Experts of a small language model.
Experts: 64 experts in each of 12 layers, 128 xIELU neurons an expert, a softmax router.
Below are experts of layer 4 (counted from 0) of a mixture-of-experts language model. Rows are named up (a neuron's input weights, with its number), down (a neuron's output weights, with its number) and show model dimensions 0-127. Each number is 500 + 40 x the weight over its row's rms, rounded and kept within 0 to 999. Numbers have three digits each.
Before each expert's rows: a language model's description of what the expert responds to; "comes before" lists some tokens at least twice as common just after its tokens as in all text. This comes from a sample of Wikipedia text that the model never trained on. Tokens count by the router's weight.

# expert 42
It responds to: Digits and number chunks in dates, statistics, coordinates and tables, such as 000 in 14,000, plus %, °, million.
comes before: " |", ")", ".", ",", "°", "%"
up0:466508401552505477525509488512495446545428514568516484522483584549514513552496524443539505530448516497544507535519534472521491446470509625498475474541460530511476545518465555481516471480558537410492536544571562425438568556529466529557509518514476491471461549449534524541449530505498505466447507446536493545551498474449482498491524551460568547526476502542445520479485472540570444544500
down0:493491494505494552471505461522505557530538460460524433457467529529489550450559469562588482468577499485485507459561475514448466487520508520571535521396543495473568470401503477559473473497511564534497504442492465431475436496474544527472539483487491552492529567508517502528505393575474512563414543456509468502485471513493492496499513533448494561587480493451527450495509520493580508520488
up1:423508497466576498554481527539518472479426498525606585480477490530536477553524522524499497493454476457504483483498472510500424458442511509442488481547409524497516518508582374498524503533510544441547489496531487548427477509466400469513486426537505560486495537486445444540443538477526509501528481500501484454480517551546495522507540501500493561552502506544545466523574538536511564444478
down1:546459509493463501506506523435480425510542537496464478513465499493461513577545512436535484519492448486600481513534549510540524465570504495520575494563556512507533525509511455450434489505527539537451499542490401458494488371521534515450448484530521528515490560475512537427497479546464485526474502554455498444511579486465504503483497512478502527504574583560431464545415474561475478495496
up2:501514528481553481543521533482526507514480472440500471530501450529506505599488495461611515467435494498483489469460505437524487413418517504480472585469483479524478530530541499523508516563540472473531477478530474445540444489533427489581488463497481540516407579473621532588441536460537507471501491429457472514512476562534424468529520522505521446507432499523472531499522519492463504492477
down2:535510509503444510524456481520509478461427555524534592582477513587493465470499487462578483436496532498473512493438529573532477547582511452500539529508487563441478490490514528530501471506476484498478443504498563532465539449594498525571441464467444453514483548588511445485465552519509556477479495526518460500433426486501497515533487545513538523536601520473492525506479532521434561566491
up3:554465552447435537509561514437502407498513459484486609488472475447493522448438525478596534534529503486429485510452516526513454491480484489525517521450529515475517542545514583470567471521465415518470482542480467553539533469530501486545469507528467450502526474439511506460524510516497539514529461420496560537524499548470489516522463514485440397498496371532469500470499497534485494561459
down3:480498538489488530528477435471527451445466456460463511474486501535565434544445518441520452498504449502501530481517519483557507532478463422557418508477528490507501572566429567474516468545485445529483509485482492492501453390555538588498478533533468461508505474404488483556460522516505513542553426501481500496511401549471507574493454574539494453464475548525473531505538527473436538503474
up4:566415456540426454511530471530494483491552462490503434566454512518497495459466489443466514505528515419475525602481526547538555463452477515479536499516515477497453486517551552431503480553562483587537441450546512418498531510409475521449477532494483485512553508440521498450556527548560539512499529533527541483543568466457521481450490467476522475438452540519541497469528490502411476470489
down4:543524494479463460526550532503532443488467429418489488480554491522585567527452511497414442474474525482504535501511489518434508523494579526544556478497524497441477427471518542584437496473532569513506473501493476519486572540489519456418525560453550531573426491513558495547511521448497497515490484498555551535475502453507450503478608460492429519513513481504440513507499577528481490437498
up5:538520463430479589507462473519496444481474461448501497579479515496562551488588453480506518540532445488490484515443488500512540483461469522452469462470497454493448598423479446472509504499439472542495491445465520581460517375495521455514536504418525517519518527581491465458490458485453526430464525490504594449468482472479462467566458488492510564520549486467539505519466493480450497526520
down5:513526504447465531554407513480585494525511518577547494478494476530567473579524514552486401524521469550495454519511466461556551504515532466466510413427521462480482514509460526493507452563489491484539460461543547527468540453472538456508420461447489521540485489487473515529520468465453464498435503492543554513489465545505562445475526466488491454580540549491461567474542447467567517584481
up6:481473475568435529546532470546573528497511522450468532536525546449485483466502508408531515523521524422447527515487582489435460430509430518491548552520526401520476504473480542553443482491468531494498568512433539448481472479463499565506481573444435467528429563493449496541493577491493554513481494546536510528467482508509565441426469486529504528518507469489507483511543488464448557559514
down6:528574482469485498526538448516492452471536471318467514456560479511503533539561527549505527539457503446457514471509486518507522512455486479494521444493495498460513504497409510453472507474527438537525465511558443477419519479483529488461503449504514498521469481562488496515482407496416511524489482507400488575483500449492554470473536441542538448537515483473467542496495548571454432485478
up7:512496485531524525545537563556550518503543482453512499517444520458522523532492455515575511507510585435531506452457477531480459531460447513498473620533514466538475505464508497500546513513519508550590500488431518448467513488559494514449540539535487470574495581577501458523455588484506465456516479492569491543460571520533505474524477496436559452554495492546447509529521466544579571528544
down7:492515486515468498531485490552466575450523470545511480478513538520528544477463483460518499518520466486466527446513438546579490479493470429482527502503495528497473480458542508493489524479523430495540491468513555487506416462423518484558443445523501508452458463393420472495465529454428491485518494432494456463536409565484485443442493434421518453582466505503511532528495414490521557428441
up8:399522494534483556512492567486493594431540491549478506472444562447521526537568498531419506522489530530488517491568440519523495554380404474479478509481525458487534497420458478483535515479463517470578498487474448509426463474477468446545508485531527481521525474503473465509538528509476483508529491541500540567464476500508539562461483444460473520537512397447486514526511445526449458520544
down8:477478465525466426528412438507522470528450475586489436480453525533462514474491555485518463507518490507480494460484470514450468474556420553431496615459490571470446521522492496429488479455522517582441474544508516520454454486478531474556534522509482540466495516622511426454505475468508506451463542486556497478435432487488528460437482516525546528513502559563481513528454491449496506500519
up9:461508459502586498446496500550484575545489447449518491513513508456422509494495565457448517541490501468497537492449525463553460565569559525495495504517483463443561525510530551601477503456436446479458510514449501556426545556482399463458516535503516501499575474513497530464526537505498499545499530528537510548512509546463494529553502480510500486420413491475498466456472420432432474474547
down9:518464463522543473537470534485438575502540472492490492494511521485456500485449454497472390474439426568471571484485507477466487527476499566471476433455546492551509506530444528607465514578434501489494530456451509546501461566463524513528481491489492531514489472500521504522445508520444524453494517509543426486566548500493466595540552482497521414475406491514445510483440508517474411520483
up10:479491528498494475474510515477568478458541490445516428521467519473493476533511437589483581437484555474459496518489527585595536440436501495496512491549440431493574406527547505476503449466516554456521520505554551466539443501538536528458502512515546496493521518471526450505529505470480470501481535498444512443549540509538578481480452560519587479509502526442460438573547531538521520494435
down10:501528455502447480444592564450498498439477432552500550457505514510527476463459472502429541530556538506450506513424516486517478524516503532489556467531463508517466450484479489474530535491492558481589501498520463484561459432555499475451402533505529543522454511568458538514499474508531529513536540445453490572498551516532512455562592470546466495444483504479443473451439438575560533520493
up11:471484541576533503577523484428527520533456493430558542526411474476466473476588510490511444557489458516478533534536505493511540523509484585539497486435480449519517477526542544471442530464529547476477438517488482498584480499507456504473537538440418451434505493459516469533494515437551519447493475460526469486448507574430519511528518483531539512447468427518537482454554531508418571464474
down11:452537522496482495508435447431461468548551539482481493549459477462470516454486503462536556521408547499484486415569523444474423517495497460514511492493477505501483602454510478457447468620507519475551465473487459472528452444528505507546511526533439549470513483429458563426471571447496496543481467470503517457535528526551483458515466450448501481452466532565544520490523425516500476453514
up12:531438449456496593562524505483509511541548465459480458531520537477552461450513520514514443558539529501469498453455530579454445463504446485452524605533525537474491493536538555527466423530515451582477471509411480529442543476502456441486552480396504474506487531521518515464566480461468467451493544478539501501486522590505533522500502566545506537505445501478528460513471588509509471476510
down12:439535489524472522502531457450501475471459562467547451525503429505459488538512551500518557484548515452541480513471476500509576534474506516567513550482524597492553509555543523524564497493429473569544463575510430482488554492456507399532492472493457492497466562534550461495541506510484447537403429547481476426473457461476514455484494521484463520524539509443500440439513541554541545551519
up13:493528518486484580550519507471561584448550474532524490436498439528546595520523460554455465529482428514463485488476487486450516500510556507497421489489483442415484473479521495441429504478515492399576446498493509535522507546483546513568436509471527516487514528513542502527523492486554609467517455476495439556441466484504458501477474420523481461516472440523469574440486458459476502509486
down13:552505481510538523480424515444591480524478460513537524559504574458457518592482470500557469502489553498519481520483501498483461422515528464458545430500509488566572502466570556525473456589525502494496480516446473481515502604518507488514543451583449520413489473511489538451467506526530587541499530501530494402488516505524536537503478517480559562498512577542524479508453501570498502531483
up14:475466441491523453468534532469482441502577529424498491470460419529480483515454506526515498511529535487614510461498425540466460456389526476466524524555539508496488562439470551488490523477599513507534442490486540522504514514535447494503516507468517453481477523511513543460475525482424514459507549427439475547465411485492550443494467527493501546450504516421561463459470530451434486548520
down14:525458546434499425474507533546557556473524529515535510451476572493583534462494525515531532456570457514566413521459482462514495532480469518562480511543474531414558494515490452506568516499564472508493471521494513448516579486485538538497561407506543446451478487509477498507518480537460601502447561528489503519475491554477472445510499512502492491537579488557549496592501484477439457507440
up15:462496490484517446518535456499496533517468478514450477556474516509484533501489516444453506564499416430494504480400418443474508513601515486506416495477493474526426519518541411504480495508463479509475524471470585505555513483448515554515520489510482519506518439559450551476490476469533548499462525424430514437486521483500562462474527483408479518571580451502552517423506557517456534471484
down15:496508540479471526520490508505577472430551493494485474440494497458489543574519591528480560486521506522444473465471541437406525488415488548470459474492556567542452488509440496521475457511481467509528541558509551564378431508494451477482479536454460525502511459408504494531448482519548502452460469547473487605526518459508509433521487515485495469467500507479428471522545550530517510551508
up16:479474531493443496439514502490491439477456538501508441529547536424425562503452458450470517517505522456535547447469449454531504483473473549501390568524561479513440491493536518458486546466490534520569441505486486436496557550512506516508514487498518442538590493533460494585527573512486519542539594476477503481511550446458519496552502496487556522503495511538507588481474481575429503558471
down16:512560455528548512466537495522452560475528569515464529490493520457528560527499505517489391583516532510492476469441508495563532507475555463549507508484524473521527455598490535558482495496450559435549446482501488438439426473476557444453490537529481462476477495477530539510481518458508497454498513578533468506459482429521531449453531499477514493450448535528484425542423556472547484480601
up17:536499516499490512491619539499489466503530421555472513518629526489474511511519535523497449534488538446509537504502483472475488485486567485495497536499433542464502478571455485504540421564544440531477481480482486523519523537518467521486507517531460495498563483463568531380544482446577455468525533508555534560516538452511546498440449561497458548545519489476466484493482459603474479466442
down17:497540567474425510497466492533481421509448467487491485484542504546504514448498440499465496499546446468478533447484524435459524529526493539565399573532511551506459498532506465543497465463480503518516463553484554492452471590495504452468533521441451507516465530499514421547541499528485532559399515534498506514518574510514522545455475567477495595439552542463589460552527539469441505506497
up18:609431536534515449547540506474527495533529463482490566542549514488526523557544521404436473476479488468504539489503511490444482506515465538480545552507484527481477543575494513511515493544444552468497450486431534505501483442512484507553446397469523557504471547458513447526439512494499430468475431495594505483534459480510514425537560406525462526522533499554520518486514445432529532495543
down18:520499485531622508440534465595536461454508489549451476560480525405528499468499499543496461429482454410486535493497515491531555505503572576491514524563520479542521495473564476487485531502515554499502542521516509569523556441476535551449525492459589482525543456540485462533516466475509494529505471465511564464505532466527476541469574491526474509494564473533461493443430514500433560570522
up19:516451434487463444515539532445540585510428512447513502513540437444438569548480450438468485429487434517557472502540586412475511495525465519457568528557445575524501501510455506503519580532504502481526511492542534487472516558511494456497488494546527523494480587532509503501440482482578503496527510569513487527591482424558537464477561474490471476486517470500482550440525540496532496499531
down19:536527523475540512566539538422477567477507493509489466497524499568517539457515518543544403479522562493471536514543493470565574527519533492440490507541504524495512475502525451516477521476432527522571469515492443476588586574532473485516528520578435503446465507504534485533564495520529513559490500465489400462560476490465553483575486530481490515508513456514493481445533535457509453506372
up20:612422402514470530468599454508498516513467509546470459486491508537525456470473546464527520499495574523568478570518499491467478492427449491498521467542489421512528502475480527476497554464465504469466545512496425422514529565515548523424537469558521468578524546533478425510469546486519473476470536540460522571480472517491495509413490514448474544557519467437461535519461473507495473459515
down20:455427506503513344532456530560434449565503479449509520496513500557452545561493527507462545560508428557512526542446487505522497427494476522492476496539503505486438520494457544602495479555449499562518499540491561537444489497512497544564555419450520486513511517470503529521470569529485508531542542491473546507478468500486414444536480484515546496510429442503530469475539508464530508455501
up21:500503512480440546527451481469441522466457455521405527503489545460440489525488474532509534509566501515453458542543574512520460523485515467467475446470529521578416491511486405481502489479585511525514511456493537482478523517461521507438554507503573458473507442536454572541508497496563553565571542478411546521465510538457463513439493443468448412582511458543473491506519467514487487490473
down21:526497500527569418473467444569557513506500496583514532448485416490519487544508517541443485505567546507513469488482507447506438496483484545507534497505550483502512505436471482566465476501475537536551484559510471525507429535539496445472553500457573450483416505547497514506476460474525542457477490572518527557424563494543427528438506584429435526520490517496443461488436546497520558536533
up22:531522508447495495538476474484507522534487491507509479508399548489468436503528509490535516548508567502480511561494468474513407470536449500533465487464482476542567498515512498508480477453426480437451533554440534561527537463449526542494537526420547491517527565513429581595362520481520555486466460465528499562438477578470501540491574506466515512471524464446472495497531529515462487520536
down22:436450523523452503477524553548527412526433514481478458443441516504472490502473544472431472459502463549522463578535518457391487486448494536455523427526456479470524515537518510532491523480522497533617495474514574533481553508456500514570519527611526486471584490520520442443540451471486468447522483539528512510518527478537522509496450445438525464528543528535494453551491482563507492542475
up23:443445541468494504440521539494522492562511464467488494496564503369442457551512546453491529474470486475471551518479473430532501534514457568512515550435450506570482516499588468485538523504509501493519490491482540549510407489471469529542536516534488412536559474527458482491468485539557445482472520534518507524544558449495539513560472637432487503498537478508513510436530560545473500520480
down23:519534556512530480560481454515559454582413511501523485567469444462453507578533497532498488571509486504479540464503523450517499530556510513495457512455453480515535514512567463454484480481489541503519454571495525462473418531542523448474529506525461495488499510564504460423516492493472468589436546480559464477477532438500564551416448598518472532415486521486516434508507530471436465479468
up24:491445443493470497532506547478497445416478609538486513479576496449495496477433472465467490480510493581573480547437473486460525553502539515602571591535487455492550503604491491478453525489530520573479472451438496484479573509504540483496498498527514495506508558528495526454420471521467542522481428438489531509531514533483463475454517494551489542522498442471424491497502516512538442493552
down24:579526476472463475504512485503503538548537534456456506535486470525500588508541480486474506505442428472456450524462574568466483481460549489438441496468484579494526466436563563526471457501503471477468547404505470511470473515467495578581485496582519471532479524518523466428552515499520529475541474479486525513384503501464420494531465462517552487411510443507555464484548490463479499473471
up25:530450440479554522467529464491529521524540527473444499541502440483476523563454501487480512504501533533522532497490508473513467548481517478526468474392464542518494468439451551573539533455546552481510567451509538487435504534516510534501567559508548493532488606499502565531532517610457478532476509439499459529536455456470492484564494521411575543529402505495429493496500537485485459504565
down25:490485529423472504498481543425449514444559519537511456537468504442543511505515528523539596504540484519522532470465494473447544507559412556495470518498518471442483513441470410460488499520527506578469516436550370504495472534486547522538476436496482468477381475463478552456529443577531524518523517489456514491437516562493484503508516459545461501471532480511505514563492523437496513552484
up26:495532424516483538547527576498547500507598421526483448495429462549512484580511553520446488413507445493481478445526527508569450482467493514505539501519534574468475472561535527530455433545435482510492521445485527540485490489492503520553465484467470471490520458489525513499524485493541538471466489505509501484463522464429556532472499484415448602583495498493468519509588504570556497448443
down26:481549562478464404509477497410538530474472580554515427496503482550472472481510491467564497496458566511506450475543420562489499529557522490508457496449476492513537429502489551505542506510517509526455498508496411465509496522500540486466533521486495530509480498509538474492539446529571489569467517475552457531513453532491519518493536481567609443439385499550448482576489531506489488432559
up27:462554436435487515437557501548524546503561458478508504475514505440477501575497606451500480540530436543521478471467456430462483559465511547490490497520477487474543511519450543483508515498488498435414534519523578452424482507554489516512542463517516450455580474564504478454568476495527481511480434509495521513581469489443517524479522599508514479508496428432443442479558520483536488478525
down27:566497491564521477520489453533553510458515496501499601487469536469518523489481482517516464550468542446527508532556507510578498489503525560494484520430538473512489603528514454478534433480517495516470477459508517466405437456491516531485447449522518492509507588546467590498596528551524492487490526432431441474564477518531512558464592523520537504488485494469538537428493535477563453533551
up28:481470484480476423540561467550547477479507530539473549558442548522504496499517458510441492597572485438484517491475483561489597519560484495566495524476514530523512506537580568528448490465560560531524533493498545564559409475498484499468503482497496499495458424484505495516559481503501530491499485462568543474503558495472489486439541476501456506492530428547442507471528449597518596467536
down28:519541502441470533453526465458537516451474540490482446436519454563545507490499484487483481513484534424482496513412468549555561498521479407513455526478454516479516481431509537470486515500496485521444449465494524532489537530493541490386499485509507506584482522502534526444495465512515572542515496550529535546482621499504473564425525436569535487445498567461541578450540458439510491490508
up29:509531417481498471460481499477468560487446447545459469496519435470483544499511436507429528515515496473593545509484532512415510469538558436513587453550519475529518546551526412521474503491479493540517534536488473500490489475508502557479430472432488536486407555491516515500496477548510534528517477467486496573466409585544552455416500496507475550468540571546458451490510460455488495497459
down29:476451513511574547537520508559561501460441571524438554497539524570542532529493513571491529529475529491567466494454506484518501493516523515467443487443557576473523469524482513470474445489549512502537479558491455500538469546476458491475508467468542467542458474474600446485436500466468476585503487546496516592490490447509511511487501589454580486483459439423473436437488539506466488446539
up30:518499470514445498549497514487501519521510497440426450457518373499482606546540518486483586532534562498420468547463515464490526485444492496551490474433487483530443537465552550493548507535496480509521508512542587471453422522507517557551459485499537556528497572474512507467454455543453475508502453432481498440506524458523534476511557470446522490612487487528463500535463504500475472443458
down30:479459440467532529484531520527517426537500505477563516550521543441533533466484542536482455502530455625488538494415558495502491580536475572494455458457515544498506478515436447483483586468498616484502484441447478463483508496558477480520545476467469559518483479499479497483465520481514474478495507500592513473459587500457537535490491502465535583481458427518482541526539499584494459504542
up31:565461496483479535533487453459549537489514553498499510509523571458579449468465543490508441475524520491484513542512521493471485439520501541547533473521490457467486498410515468509496455542496546485524453434524469466502549470452505486461488492405542506547413561428410561540406470520467501521421483439524464482570444490464525477425496439483510525481502538453538509504506534538427450465557
down31:555479497448565481534501487452451501471527549502517456479428483503487539495468477542508444612472510474476519515534483516475485527497520496458568458572513511502462463514552546506486573491446515465590551456491453573482530454492538495475516413554534511511505486450499555537497432507440501480468469496554549479498464512591445444632529441488570466469529511535536521490482530486541508484445
up32:440547491571536533491428521498519502524458465544493533545464550489522474451514469515489523580483601498501598508500501557513467449553472501585424480466547515478490544466526482556498496476454510507485440487496523587514562490464484555498538541515450489517498460496547460494497529582555516450488485481508446533519517435462608473546466478462499454430482526595486520537503538480540570522515
down32:431456476497446534463491510542500555529453490486453523478519549498613529550490514478515491545480468555493480499476494487520530481429500499551517474448522527446569560466516471471428509554519475480485536516525548428550552523586444526460495563484478479543491524471524511551531503509525506435487533511562455462487522564616472426495575563544431511448486488479491591461503542536535474515517
up33:427578568465453537481547535515516542448496499508552488540532536470438518529524541489533482481474444453465422395450576471504475456527478504519456495456472564462586484506552488531465532530489445543498504477530578463533486454473521517550430527536441476510494497465524505547585459527475466523499510444461459450507490517533424572499463511519484476520481574449444507558512471480501550532442
down33:583549540484490531508541479428449485489443477475483497499520491450563513448521438499496516539466495476455506460481434603538507586519460479559491555549463564511539502491447447471467566528466418487461509538489539472562517517556516452474541480493521472510468506574444472465488547507441526523426447452515507482483519520508515460520474465545579499431474508583597529452513462497475483511542
up34:546461493588436513505471508491515525555505496396448564500519570509502569492487490456494526481457503521443431502552616448484503483517481501492530462488557525519466385511454552570459396473499509483550515515509559465531531503498483485585511508482465496518519537497435512504552500484527508502558555494482586518450485476480524479429532436519486496583501525476541522420510482484470496517513
down34:503529469501487522504572464474536451488490571487515475504499566471524500492521489496561479412558467544494508522529497520589486543447508402473574489525451481513541503520453548454498541479536491491510483498503501539491555562523484557429567431481492523495517548452487525532479453527453499536522470580545468563485559561536525475550553402494507564589532447470447484516538584465508453480517
up35:558481438550541496497429523478450544487543523489454461476455467466533560506557526442420503558465541480474511566515499497520467506492561519516504522536485524470566477486484559548487511486556545482577455451530516498427502533543506476548456434497529584553487503487489544565473544415494496523516402476550544455464503476489434511510581565487553538522554461436513457486522514459512442511462
down35:423477466448489515448489475537502530514480502468533572503460522480551536544502423496583480465480582509460494524450448514524459488598501543472540519476487563484482534506573461530489510485416441542455502460495499496551451492520557562507531579481523456439527495488504513416499486517524493545511572409516508479479476567404431509518466523456436450532474550525510532514479460494510546457533
up36:459511560552549547558586486462505539457496486459542470497465432465559520552447492568526506483525599501525609503545518532488530477446500542518509481488423521477516502467550494504510495522419570384505504435497528569498472472546464559445525501467525567486541532562540425543484559477474476460506467485483496481529509460525539479477446505442501489463497514442509574509495486466534487463502
down36:504497527508493488469474577560542509496523510506463465511504463522497506503493490500558573506524395540507467532531575503543524472465453508494492477405506446461551469553571522420464484468583432500500583564522464469540472466485479509442430471505538581444488491561494505429496446445484537510467507476551529550410501435520426439511522490484456508496442538520542465493497455508520553478499
up37:407513437571516529521443499541537539600517544472470564504467565532477504528511504540517522511495510535493481485499469502504471466490486465470486518418451495398555495451552524545415512516520461592506514487541488523474551529437541429525535462509459514453565514488490456513520498563633519459509475450502488519508559497551538518543573515507449484479526509441452482506573491530521524518496
down37:518465441492578573517493528519496478450546526489574568474514509458475444530492508463480515510488521438515533450552474523500443502556509464555521523416559527522583538532498465531496569554551475512452451472509492482548522513471555532503504526433428496524475524480535558526486546592490441467430469572510451467403493481542542491508525459474517505442542473482489554452495556545463561524542
up38:533461450454555525502539484452555486505539496467555449508488506577526512474480369549470494474482523501467569511463461541466478538540487460493506465500535503501517519514518547540479424488473506508461542463412528525528502444487523480443445537476572576447495562461558477446500450563418570486490511512464499502500519506540538491497528481494518509548473539544449385515520504499564557575450
down38:461475490521481431446495473451473488524486501529490513567523376549501500525463561459463481485480531522506481490537467473478470541482466462470387490374536574473502534448510529448551544560463546534590420481537486449506477501557475445564484471531506500557538551497479485511517510423511442460509516474437547510528495483535541488453513512549518524505481490473535518461436540518528579494524
up39:518516438452510458537569460468472540537455458491485450530439434513497589496528498469492543492489460515397553523530546470536493481466513489499501468497460512530554481472465529517417444440476531427487529452552468482437562472486473506517476522495476539467506442499501488510453505466616593512475468542484480482561504458473479544412535468468577520516501489446483445491546511446428461550517
down39:536447546464592528501471503505468491455470463465489439446520459444465518508532449462508449545415503536448500472563511497480471487523535543414466530573501551521500455414454482526460536509480440577500544507436431524551548441507508483537547475562520516526565494520502511568510490575510533516564536473452445479529452547505504500521519538510487464496412464569460492468484469555463499530455
up40:439535513458505494548489483528541492508472474513567429501504530464497521555538483511464523561513460456461521465503519523466546479479494575498482585489490470553551500503494501552542484520577498465527500385541508547512465475514399431537501542487490525496482515492366491468545534503488531484561497558539460471506490507549447564413458483578527509422471505503420517565490492518523533461451
down40:529505453514546502595488524510545412511565515476497459487480574562555483461556501518527486464472507496497546488444444499461519535408581535448454493559480484568448463499489476465455519454511500509449481422508516531470486544474480519515502539457448459529415550521461531606487529532440527473522516458502465503462538483467472547498485420485453519521496479491558516537400530504535453486561
up41:477552475559513461529486499517466450462472520540590517479436466381417477489600515497435546488526495529515540471574441511446485504494493518474495481465458488541534490421511570495529555489455494548521498464526520585500504421440511516510512534491514442502520599455517492523456463473474524521547466514508459464569411495594546494527473492463512462516528532467548543480502475552488489490482
down41:422483455497453495536496464458581457469447489547462426488495471459430527488503504461464469430461490570446497555482518409537539488502506552583531439489452490520513550475530525544540522465522560461520487473598515530483514542442476499490553569571499511491492510487459536504535415405499470451526497576571547500523475488479518508470503534456503469486542514474496500485480462424527523535430
up42:550490541562484414545483507550424404512456500487535515485470465465504456504466517474447560517507569445498537518434451526512435513519542533474457422514545537555471509551477486535547483534486528386493458407486472460588541530435513498536454490544533571551495515485502497453517560495498509443533531486496496505548478457437406474505506554480499530534522509509500470463466465461481518450480
down42:514433478525542518469462552553500568519520499541473441430456459476495480544512509535476480514454587457463496477464498492468484467550516517435502499494508538534480564500485467481490432467507527498454480415535539496519475475471524516528476584539621478530493516503586573438506521485541469488512499542520541537462511459469566447449448579470562561577495461516566514458475469442494544544451
up43:508502549505481548542512492436441493462492452548507475549492528539453566514517521477478476532552583538507524473527426482494551503578517474453488574438482464460467524458486538565472528562467449554470485489472464548568484458504513509483513482450524536509481585462501560429511569475452465453553524421498546487577507505571448526482538426494467433555456577528554515512497466475483510520511
down43:516529527456504500552532556451494474466496453460516513527520460508509489514496452536467517498568484523444516537510596490570572459480568486492483510540499484526546556512512448505491506472478450479476454610504484460487490582556458415543502462418458529471448527429450506529472447516447507446461505497489492534488492496559548474574531462503383487550552529452476472567564551479517511499462
up44:479490439486559476535563520568493445399484432534575550548554555484529491444548485472399526499484470467541459513459536521531480494440507498497546457547540523504512444507497573462550499534477435465445487542494520449508531539498500456461407462537478507485483493529591558581535503448481516488520505546468480491480529498500449453559505464441528582495456491528535505529500502565539520516544
down44:492499442490469560486466525535480500537428590483520473479441511585481474462538510465512402490443430510454491484533469577491508516502550461596494523481469505497507514482460514503492460553494445483492455475511558419532590472528452526507412523432488444520523529514510470573549477485459501505506522490533514495505387527505563516531484524479473476449536542517482473498474531451584593481504
up45:473493464495518494586530452466523455551490605477470432473458512465529516543553502555472520502531518508464489478503490537492542556416438507422552443569527497524528531528525545504480457500487523419529506487489513450545503506563563532436573562450430476570498571491518512503474477458532506487561532509487540478519514571521523557415468546534494573498510451510518498483458494442476446452542
down45:419560477528493542434498439458504464495438507500490442534494475456429428485504594475523482453519529478530481563469478522442474515539477510539475506453456469495464546521519551506524456540564499476431500473556531486481527486490512537558452568461486518460564484473502443461583503480520518490486542597498503519437532477433490424505526476554494563465466466423548485453532554458478554436504
up46:593452527484525536500541417489552502523491565498487512519512547497509496396463483518543529493574489531505517507504514512529577538482512512486560550448439524507566465513508513501471514528473468507477494520542426516527436386495471526451491497413454487526498485460457592565528497540478511565507545425558506401481469546541446493499442473479486476485410533510510464451502510496498551453488
down46:436505464502465511486470519473513517503548487470420525488485563583514487496513459466494427445464510527415488526451575485478521495544525439491490468538504579542513548474468473528525535483455518562552482443487462423502500493466446453531491497565466573520538495485537507462437539478514467527537402419484583480482558513505488456568474494413526507499468494573473526550577508515532508485566
up47:466501531553539458476374463551469530496472477493437561427515531461527532436501459471455509467529528471517541550549462509529507590556490510550553500542458546506402535497460505518452519436445505485464534494586453491416549479452495511469466522456529452445539472502459508485510573552510507518445500535493509474498508513505471484535431480454551496545479504510437567481436509561522483548528
down47:561504477531518556501563503514474507428530505457490470470502509453428494503516516472577549527419517497535432494496503526492511539459454491512538478532494488500511497466500470561478560532457503457467600472508415516483520495526498531552458518534519490427508505525432497378494525495512548463529455557464496477525475474492501451550454494536474542488528470481539471411403466560565431608505
up48:523431449459485439458558508512534536507547543498438419533491480466480482524511485456510555488515598547531540488381488448432519504519456545469550559462513523563569518518485504479441530518492474490459505479497469442543489497557508543462479528527452493475493580506545521550477559499489500470425450422498504465474509514467443489520513585463559414490567505444480480446498439510521519511505
down48:448494534525541514431514494527471550506515482483472533480517474539412520466493455510538512465499558466490501426492464486464451465556448504522501474557508549465463540516452462458468497533524538500514489511522531476538385549552530504553576504475509479463547466516541450413418571546567519564572534479484528400522485489507543535527483436478435569526521557505541479523530461501566486551475
up49:524441489540480501534550455522488512478472534486577433497494476480492480501484494571507435505476526489546469489529536501517450421385513583501461501540531523500533538588493511512430503472492523476584489529455466434484521539544478495476437465460503486519494461435504449570562488491438510507477543540477581519498456480451486451507466491536583612485456550496534515515431416518493504488537
down49:545531502534531458472453435497469515517479427435494489383513451416516519548439459453465442504503518476518473498555515492522478482468540482467490521558490529450486481456541567563462455482502461509504556514476442519482521517430507469516549500564525466541586459565484456532479527504560533460443468505550524486557575524495389512522438489405560532562463476517508500515504508483522481489525
up50:513503448429447468481546484521574457607491518450563473453469476509458487430551481545483542490569522480529513440531495520467482492554463523493552493509485490509462503459512499529500472435466485520449533570459494505463472477503470509504495468498502487516451567566533524456534454567470483488470545446488571550507421510484606533485532522552515476570485526506527538372455473493456542427512
down50:485542563489517588518483611561440505426450538587546500424520500465564527505477503546451506556396421528473547517464459480527470526494480522514464512492489487530578497495491517471504546476472473514473474478495459427496522493503486446564457489493542484520436507533490498483502552478450525565528509535497479505478565435505516545415506550471513481494512503441441433438446463528498475561459
up51:545529423543477542520543439499517528550527549513494476563480492427523633477511488424470541522513531481528510496532459552490531516468506488488483514580461491470564457517552539525454483475524485576527480469504543486472510502569466468520465512497472457627492480471507510551571465484492520567503457506541467426474491533469491458421546483537496501565515533449447533406484484499559469496541
down51:561452475478556500442447505521508493468496508510469538510534509496440456533497468492425529475504551431469451487532492488464453552479519510456465431485469531508474566482465531526529480512476401462515491428495531532529486569479514557543510512557563464468445468536476520523468554496505489477596536545478544472458532418488515543480461511459349441510525469537508507461449514485432510572539
up52:525525598542470499546414562451530462501492493503526570420415519483456502518542484531481521440507541469455472495556470564524511550562513543477492500463481539478478494497430529516541564509488499484505568435538502527469471478442486504519501590548467477483455447468427504464511548530567491493558442555532536496532547450530530446479464506435486426541462445532526528513508540582498533530512
down52:528524483465426451505567524504488553499454425485498522456539491542468467496484476446432428422463417519480497482522448503450496532480504504481426491481395561502474501485526525507525574450507539487537541523469524410514516534471491500451519525506531506552466501503456423459502541483524490488436448569541519493499596556480470432528455488480475530549598543443577497520515483524503471506457
up53:444512464487576430536540499453477488506455543469583477488507476564471597497514488534491491498478458482541478524550535476516566462502467526478526507499485582496534542522453432438489514483476528460486479557529491512539528446512450527528478514511476490482529508457536489494465536476513531429457501462547483424470547470459491530418549509469516534401475535608566620539501459497526570510477
down53:510466503569533556458477477528494552487463428594518543473491462560554439566516519505541494473484560490534478520459480461476463541499451439613519542449504446466537529489543483470466453465517478504560581478508488507502489474598470557537442527504523483484459487517561426562449493514463491497473481547481540501528445523570466496510487468504594496495543529539455507511468547497510534588557